Weights of a small mixture-of-experts language model, trained from scratch on English Wikipedia: vocabulary 2214, 3013 steps.
Below are experts of layer 4 (counted from 0) of a mixture-of-experts language model. Rows are named router (the router's row for the expert), gate (a neuron's input weights, with its number), up (a neuron's input weights, with its number) and show model dimensions 128-255. Each number is 128 + 24 x the weight over its row's rms, rounded and kept within 0 to 255. Numbers have three digits each.
After each expert's rows: "gets" lists some tokens that make up at least twice as much of what it gets as of all text. This comes from a sample of Wikipedia text that the model never trained on. Tokens count by the router's weight.

# expert 4
router:160157088106144101139133163109159151113109140116119152134160097163144113120100131102106154114156155119100147167109099146101138108164146151145088160118105098149147106148149099146110095112118167156156109140119140148138150096140139134152106102155153103160132156133102098155125117154101108159146163113092147115116118107146138113150146119098117160096126154108150108164097100098149156133095
gate8:131091094070143121130140147114133152121126132131120118120086119119119138104075158128127118168127144163176085115135124078144135129113102127160113146073101107155170152127109136126130112081113116119135124131112125108174108113135138090124135137134158126140098145103122108109113108133099104136145108159075092104160157094110085130087140092125108121127104122111128123148098150126122114103125
up8:100115116135139150166135130125093109153062099104160104098110114113121130119090113111107134115111149155128134086176104110141068139116099124144087096146129090125124166147170133119088128094123129072147140138150103164123133129113113137156103147122140172140149144152156120174124117125154104086156116142116139156121121078131139117110131141118176137125127131151154098108120114130150108131130
gate9:125137061117098130139121146111135164126123139121115122158105120139141112132150101141124160177123165159143147135139119125160084130132106152104158143125125133160092144121143121116124074084094172105109151140139127171118146101094133125129110099151136136157100144126091121165097132113128132107151139119110079141146096133110135172140124095101160155135101122108144091126107088151101168165072
up9:123135124165129130149147137109117162122107157149103097140116114098181137104135109104130103145091115128077133101131119175103102125134090136114143118127117136145134105133083178167113130141148098156115128139112162112096137136080147141150098126135115141132110114147119117179172100121116128115092140118127125143116169072139148118097119149108123120125122124084047140123120140115156092114094
gets: " |", "-", " at", "il", " with", "|"

# expert 7
router:160156087107144103139134163110159148112109139114119153134162097164144114120101134100106153113157153117102147166109100145100138111165145152141087159119105098149149106148150101148112094113118166158154109140119138147136151093139140133152107103155153104159131157132101095154127118154101108159144165114093147114117118107145137112149145116099119159096128154108149106165097101097150156134095
gate2:160138119115118186123105140110165131113108113130122104121094120160122126149057143148095152139122104155138125120111129126163174107107085148135138187172132120149107120104113088148099152153138096173106152097097093116159127131110127099098107103090112108077099090118087110125081177110152140141145108117132121082166111111145142115161112128125101112100126106096115106129112078087112120126107
up2:140145190121133148122160106161131161153140179091133151160159098094159176115136117145181095127136153150132130156102129146138129115168183134146099139170131155112190156111114108125136107117163136151146146117119129134105093150096097209174102125126134155111123117139137176138119153104122123116120082099141169171119144156142129157152122093123089087123164115146111145115158130131118129145152
gate3:119157098113107094138144114101109152123091180131124153131117142139139103095102146118117093153135160102084165107134106118103145142132137125151141148147097130080109129132102120126117138093121120127120149157118073142110146129092157160173134130144140122104145105162163113175100109126097110125141120102098126143120149098160148095106146173138150138123103129151158156124083126132162097099117
up3:132092139073138165121116130117141140144136134091136147143138149136135117129108100103136142102127125113194110145125126122175112120136162186136135119119147133151124157138157147100114165137098115139159143116109141147158138163139159117155153186109110116125069170120142146081104103107142151142166158147151139109141148141102103160128087118143113107122118128110136123157153155118082115166121
gets: "s", " O", " D", " The", "O", "y"

# expert 15
router:160156087107145103135132164109159149110109138115117153133159097164143114122100132102107154113155153119101148165109101146100137106164145150142088159119105097150147107148151101145112094112119164156154110141121139148136152096139140136153107101154153102161132157134105097156126119152102108161145164114094147113117114107146140112151145117098117160096126154109147106165097101097149156134095
gate2:133104128142143107139120109109134147132075121116119142122160101124099157140202082141104162082102148142065111138136124140159128143131103113142133102104110117108124124156080117169121091142129067153121098099101109155134163115071128121158096146132151134090166101140135106133184132100123139146142123151095150139123110146157151135142115093119158144123141106181134123106118130105125125106149
up2:169135109123133128132096078175150123133143141161129121134138124117152127096117110089127140100133078134116157132146113151089168169161112104096114147098156140065181120131078125090106112118193135165094141098134115103125119129162108107117155129119110151153117095152149124143146109127102143121137106093113105152171136136142142129107149096114095121110147149111125128163135123130159090103143
gate3:125145113077114165130143160143183101129072133117106136154090136157143135148099139101127119093131125123116131169131111118109154143128142119146088124132125116150136119083136185113148137120118148140121142106091168152134128105121118135119091122135126140143168144154101129137183134141182064114142162154128108112130090135119116208128149132131126152124130128122129095120142115134132147158129
up3:139124137129162086151124122168106120134136114126126189128097108149141123142117120117129119069120111168100111171204118155145111116137117155126140165113141157129144152094122080099158130089151120137135155156147134149153148146129127136128150119131163126125165131145154107138120117128128115109103135104116170112147138117125119131129132122152124122115110118136138118075131107126154132129107
gets: "\n", "ing", " ", "|", ")", " S"

# expert 0
router:162156086108148103135127163111159151117111139115121155132161097161144114125099129100106153115158154125100149169113102143100139112166145150141086160121106098151147107146151100147114092114119168156154111139121137146139150095137139131153108102156153103158132157130100095154126116153102108160145164113093146118122117109143136110149148116101120160096126153110149107166093101096150154132093
gate0:168143094108099116128106132086094122124131127114161118165108106127124112146134139147109123115136139113086137151117132101132089122144167155128123143065139145126152128147128111089131110129115168102150070123121129171143146043124118103064113095145175101138138158133102168165141138172147171143124177155115177151113142102111125149105136139121119129107136128120126173142144134119168106169103
up0:100107154140110143188122165121128127092113067139103187126186127151096132117177098132132134118149107134155163141120128113179148129136137102152098142151100099153137141108185124115144094114130165157119111079144153127140133119129125151148125136137132109144103136093169165111123106135118092125128137110143105103144118152135111125093100107119149124135118118070150108113145110155102132087131
gate1:147142110170137104136119123113159136126040119113150080097156100116111141132127096125110121127110102133151129144115141130119135126102143120152101123109127127135115086115097161097090154113097076155112094143165131100090159143140157133084115138126121095140142161117043097117114120139115103135108167108091145124160135126131125106159136183133131154121158146120126130128127113129105103129097
up1:155116120119138133101153135165111134170137136167166124122098141125122113144105091126134147124141138139092182124135151129113095116139126145123103145159102106140133095148115116143153125108130147141064121129102106161123109160148142141142061113120124109111168098120111164128122170119153148178128152116147104120142124152181125159110157105117100155052148119116143133150143110099144137167148
gets: "-", " M", " m", " b", " d", " st"

# expert 2
router:162155089107145102136128166109159149112109139115118152134161097163143114120101134101108155115158152119100148166109101145102137109164145152142088160117104095148149108147151101146112094110118166154154107142119137148136151095139137134152107101154154104159128156132102097156126117152103107159146163114093148115116118107146140110150145117100120161097127153108147108166094102096150156133094
gate8:126132137111106125136128157067136158134143159146080139129147123125148177078151160151110154125130189158111113126102113176114123101169079143151116133113129111112144123146144099120110093138127123116144102165109126155127133093104099129115144137134135101140132124123134141112108095141110147114166160115121149158085136135118166125173106174088179148070132135141081127136107171128133141099123
up8:115134084105091166127150112118111085158153084169133116154118115122131115088124117146144107151160185074142130116128116134135116113148093160141106156133153099071119131126120099132119114168174150109142167165137120125092151142133144131141113140113119120121099136135104146104116147137158119150163136139116161159101157129135133134150115123136173105147145115135139123160130139088119108118160
gate9:123120143106131113085146123143161144125122137125075150114152156142072168118145120126110146144146111132115169132135146150116125136137136140173124126134156144136153097153111171138107160160159076151151170116164131136121142109126105146125150124125183147114095119132120149101096113124101117079158148133142139114106149135146115131113105152101123101168098136154136105133125087132100157102124
up9:177147141135126157139071113109130118116151113116124098107103158143153163155098128149160110173110144103103135133126105088101165103122134096135093117110103117113130140096145158121093144117129148112115146141127102130130074108140135121136070114156099156148156134084191172137113111101164078114136119130108167144115129095049164160113150103169138133084065151129111133124140133156128136082129
gets: " H", " N", " V", " in", " B", "H"

# expert 8
router:159156088108145105138133163110158148113111137115119153134161097160144115121103135103105154113156154117100146166112102145100135108167144153141088163117107096150146106146149100147111093116119168156152107143117134147139150096139139137152108102156152102159132156133101096154125121153102107159144164114092147115117116107146137111150145117098116161097127154108148105165094103097149156131094
gate0:151146153128116112176126163104103084092129128132117122092142072132152173122111151133141135124157144145155169130133143128133157098109106114109067108135164093080105097147199151142105139135131144108136123122153122163105105119143170123131095108161154140104110170149154153134129119144153130135158128159113153153137122153101093127152154158139153152146143093148118098146145162097147105124139
up0:113128110125123153131150112144132147158143131156110138108140145130140118157168113136199114113133144112127112130155133124136135117107104169142132139115076150131100092148121099139180146140134141128135145175130128130082094181132167099057135134121155110158174102077120085167066152162149185170124093125114078125126132146144170143089107121137152127157116145124154070137106108136178117140154
gate1:135138110136141104078112207151139159148092136148125134125166113147124066156123155110101124089141158117063115122105107150101121129129109102155113107160115138136105129094138109147116121085132138129099094138105111128098104113141126104147134168149180143120144196135127111119179127157146141122142121157117148105104133183115169195155129138150133133127147123121172106146137080079143118115121
up1:113135120123141121178083113102132156123144155131135103117120154134141137131130114119116131171157131133150088119152108115128086132128142120103139118125158136102156126151098069103110121131128101132144136116121084091140158110115107141145134093119105143114125107100159149115159122101168121135117078135127117150115123078152176092110170112157083149095107121115128141097102187119128099148136
gets: "g", " G", "ion", "v", "ow", "z"

# expert 1
router:161154086106141104133130164108160150112110137116119153132161097162141114118102134103105153114158151118099142169112101144102137110166147151140089161118108099149146107144149101144114092114117168157152111139120135149138150095137139131155109104157153104160130155131101096155123118150101108156145167115093147115117119109146137112147144117100120160096127155110148106166092101096147156134092
gate2:132132115112138092145151169138070139111120068089122116128165145137154118113165130140143112124108158111102138197123103091118171143123154127136109158179144096130105107123156134090140134119110089121156098129123148119122083144153146135109129135128111127155137132135112131162125073125127106145112143123113130156117121125161134153107116133076099085119118133102124121138174116124131131149100
up2:111136144133137136117118135166173148151148116143085125090133136103134145120133150080100125120157120129139145119117113120153105130114101111127100134167112137149131148155157135102168114145146148151168120089073141127138150141173136145201117125109130112162118115124146164094120139141121121157161140114127055164175095127153111134112099073095071123156145113107119137158098113176122108098117
gate3:152130160111142151147111154101132127159158159106140102131113120135148203132106120117132123181090141180122136141131138130074118138166136115153115126123154124123135099143142145116116113126158093154142131089149131127130102147154147108133137149154127096095116148099144117107175146190123115103137160156088063098133161136091073120115084183178156105172111144098131124126148089124142142174087
up3:155146177121175144116119164121145159134137114088149147139144092149097148151086156142163183102132098134113118113096168121128131133141106134139086091169197113140147101127122134132077120117104128133090180110117093105129141106117145142106114118114148124081089175133163138069166144113122112105125150150120119092095152091144094148095174168162086102121094112130127102127134093130139101175101
gets: "it", "en", " was", "3", "ent", " is"

# expert 5
router:159156088107145103138130164111158149112109139115119153133160098164144113119100134102108153113155153119100148168109101144101138109166145151142087161120106096148147107147151101146110096114118166156153108141123138148137150095138140134152108101155153102159132157133103096154124118153103107159145166112094148113117117107144140114151146118099117161096125154109149105165096102096150156134094
gate2:143102103109148128133145122122157133116132127136154132146115117129100127136151176133127168173142099118098062088181116095152117127108104114106115129098082136123156140132137131112104127129133119112164166141088095129150091131162104116121153146114156099169128128137156132134158135147093165082152128111115112149116106088114125092129147121161129130177138112123134125116097113108137167152128
up2:138117098112150127136117108134144074147106126131131106165150090097105104155103188118128116131131129137121092085161167160109115146119117145139138127102086151150100105107115128109139147121152144130127097145098166106098156150139107126163147127102108076120100129096141154171142138073127176158094151127130123135132129094115101069157135164110136112141121124152125131130129139163116205123130
gate3:153167097081167140087112170133145156130134120130123152131114121146132118105109098134111143158062157112119091122161113185097159086112131105141133148078115107113099120149139129132115105127132112140154106118104112102132107143162108132149095143123083129133080131155099083136139112121134162094107094095096135092108140153118096120126108166151128161126108119137147130119157096072138133086125
up3:187142088133128132113139094133184105168130150130121118095134108098101089135119118143162124159137116108116108141135105146129148099131095124107080185121115102163105166152155110161129092108142095135137119131090122088119151163142102132124142151132138135157122147091133135138108121112141193125131093106120131126107101133091112113146128094145119137143145113110111095117126089072171135112169
gets: " the", " L", "\n", "==", " l", " T"

# expert 6
router:157156088112141105134125165109158146113106138119119152129160096163139117118104130103102154116157153124098144170114100140106138111168142148141086158116108096150148108147146097143110091118117164154155107137121134149133148097134138134150113106156147104161130155129103098153126121151101107153146168114095147114119120114140136113142143119101124164098123154112146109169091100093151155132090
gate2:133138141128148089083138105109139150091157122098117128157060069097118146135123085113150132120126128121135157131111192102107114072136107131114122133144133112136153118164095152158143127111131153136189135144132123144122148135160110123149135099130157114119158176115132109143131169153099147110150140151137151150148145109096131123107101124126104144106128163104144110144117090104170127138135
up2:189124131104112158130139120106082125096129106160130108142131205166154113119133164098038155091110121143131136124116094145144144148147132124105145127117117152126099132135099129103159164116160117085165133149108110135108143110122142153141104151148142137179121111133120134159134099102116153132103114160137129112135129147122158175142098119126112104115137120071153161118133151084123094142105
gate3:135139115138097119134127106105136162140113113105142180111109145137156168139133148123121107131126116125177114101091138132129129110115132083148119153120118126173141115110164109128182103123117124127059122086082117101176143127136117138093179139140124110137141131140174137127123095122143139127118183151136134122151101099168075174113137119137112125119131121084104148162127078153133141175129
up3:174125115132125135119150100121144131103119116131151130147149132148098188188106127131115104168154101153169125104124137129131105146147137119091139140152124128129110147092088155139147112119086120180113108100202130123158165109138156162141142116138142136160095151174124137140119119156130125129145144175130105140119145153144098096150145089123090139148147120079129134116120139151127101126117
gets: "c", "5", "4", "on", "ol", "re"

# expert 13
router:160155086107141106136133164110162148112110138116120151132163095164141115116101133103105155116157153120102148169113100142104136109166145151140088160113109098147149106145149100145114093115120166156156111137122131148138152096139139133152107103157151104160132156131102098155127121152101109160144166116093147113119119111144135116150146121096120160095125154111151107168094100096150156133092
gate0:140147078118109109123185123127144153103112107123133134124140143123114104135145134148094195145126131107134127142137126172138135151119141148111086137099115134120130173156140137143092090125126123101183109140102123135140152113080097129126105166142116095160130158085142136111132164100138144135138117176098153136183121146123119146166160117167140156138113110123093119114118131111183097147106
up0:081132116107119094142173083100172141125150120119133148132093112161111134136168097095107138125113124131105112126129104109111125131099145139123147156098127125141144084078118103164142137180186155119076125156088105150103168159120137117096121138131116162117126077082158143181097148128153114183094102115128137134130145157119129147107099105053088152096132128125093140105126130132115123091123
gate1:128139148135158036101107156136122147090142137158156132146120120182145088124130117075152083128102100142160117174150100142139152153144151168157134156099155117140168110152107159123147130130101127132125129112128146165161148105139140093113110139112113095166120139090132101119135134118109151157132139109154121148116167139115129146108112160121112115128152142089108182169103131114107155156146
up1:126136102121085145133131173145137153067114123084110192096129127063090092152124115185134105152135121133117144133141176103120166094130142155177140116159111137168147152181115131130112140124106116102142126125096130118120106152114113173123131129130169070147113114148148106138106147141113119109121149145135104135154127133132117107107121158126088126122092112119138127111142181111132163119103
gets: " of", "at", "o", "al", "ate", "2"

# expert 12
router:161158089107145103137132163110159148113109138115119151133161096162143113119099129104106155115158155119101149168111100144100137109166145151141087161119107098148147104146150099147111092111118164155155109139119138149134150095138140133152109104155153102160130155131102097154126120152101107158145166114092148115119117108145138113152147117100119161096126154110148106167095101097149155134095
gate10:136178094153132108117101110107153116137118134124080094130126123157108116146156124113109108134156135148123120123122105112132097181134118110162107098110131130131118119164108093136121121061128060158130083158121101090140175130092114110148074078122152107111125144111158099130150125133123137140142119149057118112163135130143150126132115170122140128167157141083114108155124140117150144142115
up10:146114118150109131130143110117105115126103147133115115100100126122100110140174106122102104099142134080106113135135123122140101147076127106149135114132100118173097173111155145160113152153139134118139098158099113138078145137138105120144121132112123135145143125138091111152110109079103152149124124127106085116107137120155134150169100128131172154148152166076106168114078113095127163126108
gate11:079094149111073144115144111164168142163118104137130126139139127098152121119135142104135087133114098113148104111084131098145124133119173132140155133092145166140136137160140148124136163089110153136056138127113115147138108120142123092140122129120128130140156159138165129091118129132131168158123118103159098121135098194113159125114085139112117135137160095075107170088155123141124125150138
up11:085112144119155178125165105162153123138169105169120132178129174082148131136153129104147089100084113122146126153117156116121112097114171108105161103141134149095137127136080128152129160150135104143145195152122090109161099136151132131133098132098142140127119138149137134117081148113124097116131078096160136182139175145121126119154133130139105135157132104144108168127147109069125096153149
gets: "l", "ed", "h", "n", "ial", " 4"

# expert 14
router:161156088108147103135133165110158150112109138117119152134161097162143113119100131101104153113157153118102150167110101145101139108166144151142088161119105098150149108147151100147111093113117165156154107140122138148139151097138140133152109104155155102159132155133103097155124120153102109158144164112093146113116115109144139112150146116097118161097126154109149106165094102096149155134094
gate2:125177165141142107116139121119123110115106155121125150113114144152108110091120116154118123110112121113130084142083103084159105080141117130127127092135112118104131104132161114127104133132103092107102147133136092143138114141180096195130053116091128122096117146157103137131142183084130133099110149128118112153136191126130137103102116097135128142151149152114158133137143095149129143155136
up2:170118109139122114126177138136099139158138131110170106167169121123174148123134119110129077124150145117122140115129130155120182176157130114118129106124136101121102141095127129107113134146163173143127147106081134169135077135099150112158166131153131126123149113127206130110117094156103107110126116117138187108136141116115139088197125176114132149168151144156104165116168130109127149111119
gate3:141164102095131100150120101148130108114129110161147173152119083149116139140140163140120091159172190161118101114124117131123122173150161119148106120108126093136191119194164128094145081149155122120094149124137144147119139132090133117156110153155139127128092129172162155125108106142134176136173117096134159148136111143134144131153095130123142141118072114125156119132106148116137151106129
up3:125138139129133133090138145105138098130165083104143180153138125151162140155102170180112159097131113152107158107128125141136148125133102183149118127172145120153147121095122095114139091129157142118110142100122179144082149131157158113151140146135129106097120141152132117109172120109120133111076148105183133114130153128142127117091118153142137150139118153129099089181146134103138172109121
gets: " the", " in", " |", "i", " is", " of"

# expert 10
router:160158086106144102137132164110158149111109137118120151133161095162143113121101136102107153115155152119101146167112102142101135113167145152140086161113106096148146107145150100146113093114119167159153109138120134147137150095137138130150108105156153103158131156132102097154126120153104107162146165115092149114115121110143139117147143115099117162097127153109149109167095100097150155132095
gate2:103114117122109145113105157136149136134112141101177100151182148120126084138110122121105097135145114142071115179163138118113147134113115089161148107106123108143068094103131136120120111043134091123098074146088107128126148120086118116124123136119135156140116111110119088143163131118163122176120127162098112122097125105128107105116115150099127182125161145108111084097106144179151149109127
up2:100136152135144121127130151116183126094114119133144113110153180138150100142088139113127106129125141110102127131100133119122129147114111102118122162112094118145129106117185123136125118152123084162060078139155104131120151134098115167107109124121161180161139137143066092135129099115134144126146119126114101142081124143110134109104125136132145176105133157078131108115139127183131104108143
gate3:131186104124122104168137154161123143154146154132136163097142146135133117111136120134102144115167131085142143162119122125143135134156093148148074139132153124165101097096151133127119099150116150145109072110111147157156130086176127130134108074181146158200104121129115105146126152122125126117153142152103123090112121117167097116107122096165114128100084135149107142118103126097128139130129
up3:156122091120114095143103149141138133093125159132089123143103096121119113129167132150168119114150153130101140118133115148126142062132135104211138159154067135106158118155095100170105140111111124118174129126103153125106132128113145121108121138105128116127154116137117120147131102106120132133133174125123158139159145090117162149155160092069163151152185135136133119157125114141148170116062
gets: ",", " F", " f", " |", "e,", " h"

# expert 11
router:160156087107147103138131164111159151111110138114121153133159096161143116120100133103106153112155154121103147168112100145101136109165145153143087163120105097150148108148152101147115095114119165158154110139122138149135151093138140131151108103155154106158135157132101097153126119152101108157146166114092146114117114108145139113152147117098117159098125154106148108164095101096151155133095
gate2:120173161162148122166128112119142098135142095119120137123144081119095054107090152174116183127133140118112117141097135096118103127095086115116114120125134162171146144175142129112133108126102113150119145099153140114168130152126117139116119120117159098111165142098132149143127140153164129163111114129113094123109100122076120109103160103163137136156132129102140102118108157128130139121087
up2:128106134155148141154107140133137163148133124123143109110152135104178130160129128109170092173163101152116109128129113124095166170164131133136134140124144095111145131152125156142132202140097171112158104143109169140119119149110073118101140092121107138122104136149136114128136136103104115095108101093136144111112157129158150165136092163138128091165128134136141171129160114110129145127110
gate3:072137128154117133115124095119128167153078147097107144151154127108157142106107164161133139121101114110129118142140173131113131111124185149138102144114163108133189130119137119144138119075144130166115148121137170153137154126179150134130160110138117104134111138106108115114133102116104118114145155079028159115146171133127115115115083099128139123094115123165146154105129120101155109123151
up3:115096104133127113114169140142119135130092126144127119124136112160140119142132100108101169141139125092115163140173166099108074169114094149143118093124136152161071103162168137101105112182133122143106082098156124108138152105159113163103134104122157132162118125152144147111172143149081131140127130149138063117122148169127100135107089085166136138160123130158100121101126109142104148142157
gets: " to", " a", " p", " on", "-", " by"

# expert 9
router:161156089107146102137131162109158150111108137115119152134159095163142113118102132103106156113155153117101147168111102146101140110165146151143088160117105097148148108147152102147112095113117164155156108142122137148139152096139140131153109104156154104157130159132101096156125117150102108158145165112092147115120114106147137114153145119097117160097127155109148106166096101097150154133094
gate2:130119129153152143084153124111091144140169143142143160142082149112123141147119118148160102143137160119084145140158095103142132146114171119122117158093129117131133156157143110197125063159136106092114118160093062105137087112175107102098175126152168155155135127123128096138132134058131154164127107136113142154146144132117119127153127136132151164104134141140121106127090119117176124146126
up2:129146155129155100133148092101109094105173113122102135162133134118151116129150142106158086167118119107163118110066167135136125148111149169160128120132126143120139147126129138126103144146131106166136125174103179140130123126122169143112124108116103149193155180104098172115114087103126112101135125126150166143111146108118136122110180126126153122076127101110126144113149127090155133156136
gate3:113117123137136090142159132131117160112116127087119118106136131100148107147109134070207091093146106094091139123147133130109114093135142103180137146118148076156162116129106099174114098151170122161108154130117157150155137143144126156068131133113141135150114106107102066143111152119139164117118140126125113060142142129097129128108150161131100157165129171119160115132115099124145129154071
up3:096144129162128102097129113119079107124127124108067121149119137100142169106133159130136083171163129130133118107138145161141137147130150144153124121135169103103127124116118112156110141101150159156136152097121116151148140124134104122109138114126117148128119124141103090098093124092143178122131160138147143176069111122131146104124121164118067135139081126130124105133119093132126148101083
gets: " (", " C", "a", "'s", " his", " E"